From a checkpoint of a small mixture-of-experts model trained on Wikipedia: 2 picks a token.
Below are experts of layer 5 (counted from 0) of a mixture-of-experts language model. Rows are named router (the router's row for the expert), gate (a neuron's input weights, with its number), up (a neuron's input weights, with its number), down (a neuron's output weights, with its number) and show model dimensions 120-159. Each number is 128 + 32 x the weight over its row's rms, rounded and kept within 0 to 255.
After each expert's rows: "gets" lists some tokens that make up at least twice as much of what it gets as of all text; "comes before" lists some tokens at least twice as common just after its tokens as in all text. This comes from a sample of Wikipedia text that the model never trained on. Tokens count by the router's weight.

# expert 14
router [130 131 142  81 122 142 153 118 121  86 180 153 120 143 163  83 140 149 156 112 119  97 108 163 205  17 181 106  54  58 133 107  46 138 112 107  95 151 139 148]
gate0 [133 156 142 187 117 114 141  99 116 141 148 105 158 120 181 136 129 127 129  95 106  89 104  61 141 119 166  42  95 121 116 142 152 118 132 104 163 124  71 151]
up0 [139 104 135  87 141 142 115 137 182 145 136  53 179 102 156 135 153 130 104 148 128 150 135 154 105  52 127  86 113  91 188 160 126 139  90 110 117 147 124  45]
down0 [139  85 218 110 124 130 121 203 110  91  96 106  93 132  99 120  91 156 255  59 141 130 117 124 130 131 120 147 152 124  93 147 157 104 132 135 106  96 137 111]
gate1 [ 97 123 123 135 120 167 125 130  84 128  57 143  98 131  78 124  90 113  89 132 124 167 132 174 152 163 119 119 152 108 127 102 100 117 171 143  83 194 100 122]
up1 [176 115 164 103 152  87 131 135 139 122 200 142 156 163 181 148 150 122 144 127 126 105 135  90 132 127 146 112 122 156 137 170 172 116  97 131 146  39 181 163]
down1 [145 108 127 123 174 117 148 127  46 195 133 138 157  96 153 110 100 126 122 118  85 118  95 116 149 139 132 128  86 113 131 122 146 126 118 157 100 135 171 102]
gate2 [ 95 125 152  53 141 116 208 100 122 143 116 136 115 163 108 103 112 189  90 107 135 157 129 155 120 116 119  91  74  98 150 107  58 157 116 108  83 164 127 126]
up2 [104 151 146 163 143 138 127 143 121 145  61 107 110 103 106 137 162 141 147 108 102 121  92 163 129 138 103 134 119  57 120 165 131 138  87  86 113 108 166 133]
down2 [135 136 116 112 115 143 109 101 164 167 190 104 144 130 114 159 124 173 141 135 159 176 125 117 115  67 159 144 124 139  52 119 167  97 125 153 102  87 160 155]
gets: " | ", "1", ", ", "| ", " ", " ("
comes before: "1", "2", "0", "3", "4", "6"

# expert 15
router [150 161 129 107 151 119 195 104  70 118 115 166 134 135 158 116  83 116 152 199 174 130 105 143  64  84 136  87 112 144 120 106 156 104 104 126 102 126 137 164]
gate0 [153 106 119 127 131  96  85  68 139 124 128 169 139 110 117 124  61 107 120 156 152 111  90 153 113  67 109 168 146 165 133 127  87 159 159 162  84  93 167 102]
up0 [ 82 162 178 143 138 136 164 167 152  91 105 130 110 109 163 115 151 126 161 121 127 141 117 106 140 128 183 107 115  56 161 149 118 134 125 133 196 117 128 120]
down0 [ 87 116 115 134 144  97 151 149 131 169 137 135 147 149 136 132 111 120  82  46  99 119 126 118 127 128  75 106 193 145 173 183 121 148  99 114  55 162 130 172]
gate1 [123 129 154 198 143 153 106  99 136 179 124 164 124 100 150  96 155 143  75  99 111 124  99 115 149 123 161 147 139 148 179 111 141  83 141 109 135 121 152 108]
up1 [162 104 161 104 138  92 139  92 130 166 129 126  77 107 121 124 106  88  49 168 149 117 103 131 167  92 143 160 142  78 166 129 129 141 148 168  89 200 150 159]
down1 [ 98 141 138 135 126  91 147 177 150 126 151 109 182  99 158  91 146 152 168 116 113 138 121 100  84 127 128 100 190 110 155  69 171 146 132 120 173 117 129 121]
gate2 [121 136 192 145  97 127 141 123 147 122 153 112 129 161 169 134 105 147 100 153 137 100 134 158 152 131 118 107 135 139 126 170 160 120 164 115  90 128 108 114]
up2 [128 141 106 139 105 113  78 124 168 122 128 130  60 131 115 118 115 109 128 151 139 123 100 171 115 150  27 114 136 153  54  96  92 169 127 151 140  82 160 133]
down2 [112  68 123 159 196 146 130  97 146 141 115 164 128 102 120 163 119 140 150 193  38 109 116  94  83 160  94 149 207 123 126 152 190 130 124 101 146 156 126 191]
gets: "\n", " |", "\n\n", " |  |", ")", " |  |  |"
comes before: "\n", "| ", "|", "-", "- ", "\n\n"

# expert 2
router [111  95 173 116 129 109 147 156 105 154 151 164 148 102 151 116 113 139 108 113 165 163 156 192  67 146 133  73 115 105 128  78 124 177  92 178 161 157 165 154]
gate0 [104 130 100 141  76  96 130 160 108  94 162 169  79 176 103 122  77 139 102 141 155 176 173 108 119 219 148  64 171 185 184 151 153  87 142 148 108 122 124  92]
up0 [106 163 138 104 116 187 202 166 133 141 122 116 208 120 111 144 181 139 113 188 150  66 122 170 147 109 107 163 111 124  85  55 120 138  73  86 145 128 133 148]
down0 [115  99 101  86  96 135  97 117  97  89 163 119 150 106 145 204 123 124 141  79 179 122 121 142 114 121 109 129 105 116 165  78 154 131 143 193 141 150 129 106]
gate1 [170 161 139 140 136 141 133  80 139 159  92 123 105 121 165 133  53 132  84 130 145 113 107 135 168 179 177 117 127 152 194 119  90 139 122 173 140 140  96 125]
up1 [187 199 118  80 110 135 137 116 146 134 111 127 118 147 133 140  82 108 107 116 173  95  82 151 143 196 141 141 112 161 130  99  69 114 155 139  29 113 100 123]
down1 [154 182 152 140  87 122  91 125 118  55 198 154 189 143 177 140  95 114 139 117  75  96  96 166 115 132 134 159 141 179 151 159 154 147  80  98 108 121 134 119]
gate2 [189 142 120 174 151 182 190  91 191 130 105 182 104  97  94 204  95 109 162 133 178 122 127 119  79 156 121 129 152 113 131 195 143 131 142 175 144 113 117 119]
up2 [104 199 217 111 109 158 211 137 141  96 154 103 126 130 136 100  71  64 132 129 113 157 120 131 163 176 150 107 200  84 100 193 208  86 127 158 144 121 157 197]
down2 [187 102 123 160 175 154 148  84 171 111 182  93 150 148 156 121 144 146 171 154 105 110 112 125 156 195 114 137 135 100  99 162 152 101 168 143 108 110 150  49]
gets: "3", "4", "6", "1", "5", "-"
comes before: " | ", "–", "; ", "-", ", ", " |"

# expert 6
router [ 94 107  94 102 167  88 146 122 161 120 171 166 148 143 133  78 177 152 146 157  85  82  39 125 186  75 145 138 166 165 137 120 102 174 119 157 104  94 125 167]
gate0 [133 125 142 146 152 167 136 137 166 177 131 151 196 124 158 143 131 105 142 144 125 157 140 184  49 103 137 121 138 115 137 116 146 136 183 140 183  50 163 134]
up0 [146 111 127 126 147 153 177 153 134 113 167 181 109 106 143 142 167 140 123 126 117 139  92 138 120 102 101 171 123 130 165 125 148 126 139  96 171  26 144 104]
down0 [152 135 133 116  55 166 132 143 131 131 146 142  95 135 145 132 122  60  75 115  66 167 126  35 117 143 120 154 126 175 101 173 138 145 103  83 138 136 139  91]
gate1 [176  87  86 148 204 144  83 151 111 192 127 138  93 150  79 128  89  96 139 101 141 118 173 160 137  85  85 124  91 119 114  91 100 188 133  96  47 162 128 133]
up1 [ 96  26 123 143 106 121  77 126 117 169  73 113 123  92 122 127 128 118 147 112 153  94 123 123 135 100  68 109 102 144 119  25  83 149 139  80 105 166 118 156]
down1 [188 148 164 150 185 120 172 120 166  60 153  84  94 106 164 119 118 100 157 121 125  28  31 133  91 116 173 147 153  93  89 112 138 133 117 127 125 115 184 144]
gate2 [105 186 202 173 122 147 111 105 163 109  98 115  83 141 166 156 115 111 111  70 111 148 181 155 157 157 151 138 122 126  92 109 124  70 176 101 147 138 114 107]
up2 [104  94 143 112 126 107 121 146 143  89 189 194 121 110  79 143 167 153 102 150 156 130 183 144 117 104 140 131 157 130 159  98 104 139  98 163 160 166 193 114]
down2 [134  93  99 185  83 123 120 161  85 163 115 161 142 154 135 106 156 142  73 118 163 151 169 128 141 108 105  93  96 159  87 132 148 111 116 144 122 163 103 134]
gets: ".", "s.", ").", "\".", "es.", "ing."
comes before: "\n\n", " The", " He", " In ", " This", " In"

# expert 8
router [ 97 171  81  67 121 126 151 105 135 143 160 144 129 162 149 115 108 152 185 106 123 124  81 147 111 135 152 125 117  84  66  92 124 137 130  92 100 159 129 146]
gate0 [ 68 113 133 123 115 116 154 144  78  84 129 166  90 134 154 122 187 124 139 104 150 141 129 111 167 158  97 148 137  79 161  92  59 172 106 153 122  75 121  73]
up0 [ 90 112  68 119  57  96 197 147 179 153 152 167  70  97 138 133 160 114 141  89 155 123 152 142 116 117 134 178 141 103 177  98 122 158  86 143 161 131 180  49]
down0 [105 164 212 173 130 140 176  96 146 115 137 106  76 147 138 119 131 151  29 155 150 176 139  94 133 127 113  83  80 130 135 128 130 176 179 135 155 118 125 113]
gate1 [153  95 125 133 121 100 115 116 138  87 158 151 179 144  97 127 117  98 108  89  83 103 214  99 163 116  51 189 140 152  89 158 190 125  88 119 114 121 134 122]
up1 [143  70 123 149 125  83 107 109 144 134 168 107 181 138 114 148 105 117 121  93 104 109 201 108 175 121  51 191 100 117 107 127 178 108 135 126 123 102 155 127]
down1 [134  78 144 138 152 194 128  99 108 119 171 113  88  77 170  62 108 111 109 151 118  71 128 125 102 166  96 108 138  73 122  84 156 169 144 107 105 140 167 122]
gate2 [143 120 122 131 121 100 141 177 129  92 144 139 144 102 187 176  83 136 155  71 166 118 196 149 201  61  83  96 117 153 159 154 105  96 206 114 131 124 122 128]
up2 [123 178 138 132 136 136 153 140 169 130 142 164 121 148  99 135 124 101 102 153 134  71 117  94 125  93  71 159 125 168 139 168 189  83 154 173  50 164 115  47]
down2 [124 122 124 100 126 145 137 102 122 168 109 162 119 122  82 122 108 138 102  89 137 132  64  64 129 118 107 150 127 117 128 145 136 108 118 124  99 114 161 109]
gets: "2", "1", "0", "3", "4", "6"
comes before: " | ", " |", ".", "–", ")", ", "

# expert 4
router [107  74 111 101 151 120 148 133 128 139 146 183 142 150 119  96 100 153 158 143 169  88  99 147 163 101 147 101  69  88 113 135  95 111  34  93 116 151 113 187]
gate0 [136 102 148 180 160 124 147 155 123 157 144  79  77 128 204 138 171 154 168 161 120  84 130 167 131 160 121 118 163 157 169 139 104 133  92 118  84 116 184 125]
up0 [ 66 150 118 115  66 105 115 146  62  93 163 145 151 132  79 105 153 102 105 130 100 135 132 125 130 116 102 112 132 138  99 140 189 193 172 142 151 141 147 156]
down0 [173  56 107 125 225  80 129 139 118 195 159 150  77  65 132 101 118 127  54 101 122 114 123 184 134  91 112 105 100 152 120 134 169  98 119 109  98 162 100 176]
gate1 [144 129  91 118 102 127 117 180 112 109 124 131 166 104 181 105 141 168 127  89 107 140  78 123  73 134 189  58 110 145 153 126  85 150  83 116 157 112 127 118]
up1 [156 150 122 111  94 109  75 149 104 124 125  61 191 138 180 113 178 148 113  74  80 135  84 109 100 171 202 126 142 169 144 165 123 164 112 136 134 114 158 105]
down1 [137  97 109 162 110 157 151 124 186 143 106  39 130  93  77  95 146 107 119 138 103  39 121  95 178 118  86 125 113 118 129 111 133 172 179 130  98 132 129 134]
gate2 [109 110  70 103 112 178  94 153 121 105 183  90 113 137  99  92 168 192  90 193 107 124  77 157 134 161 128 125 176 116 146  61 163 112 138 164 114 149 124 178]
up2 [139 156 110 151  79  95 125 128 146 100 159 116 122  76  93 136 157 159  96  88 148 126 156  95 143 169 149  97 146 103 102  79 166 157 119 130 152 124 123 113]
down2 [152 163 154 104  71 133 122 150 183 106 133 128 145  60  77 104 163 128  96 150 121 137 103 109  74 171  94  89 171 127 142 132 130 130  62 105 138 132  98 138]
gets: "\n\n", "\n", "–", "==", "===", " ("
comes before: "The", "1", "\n\n", "2", "==", "In "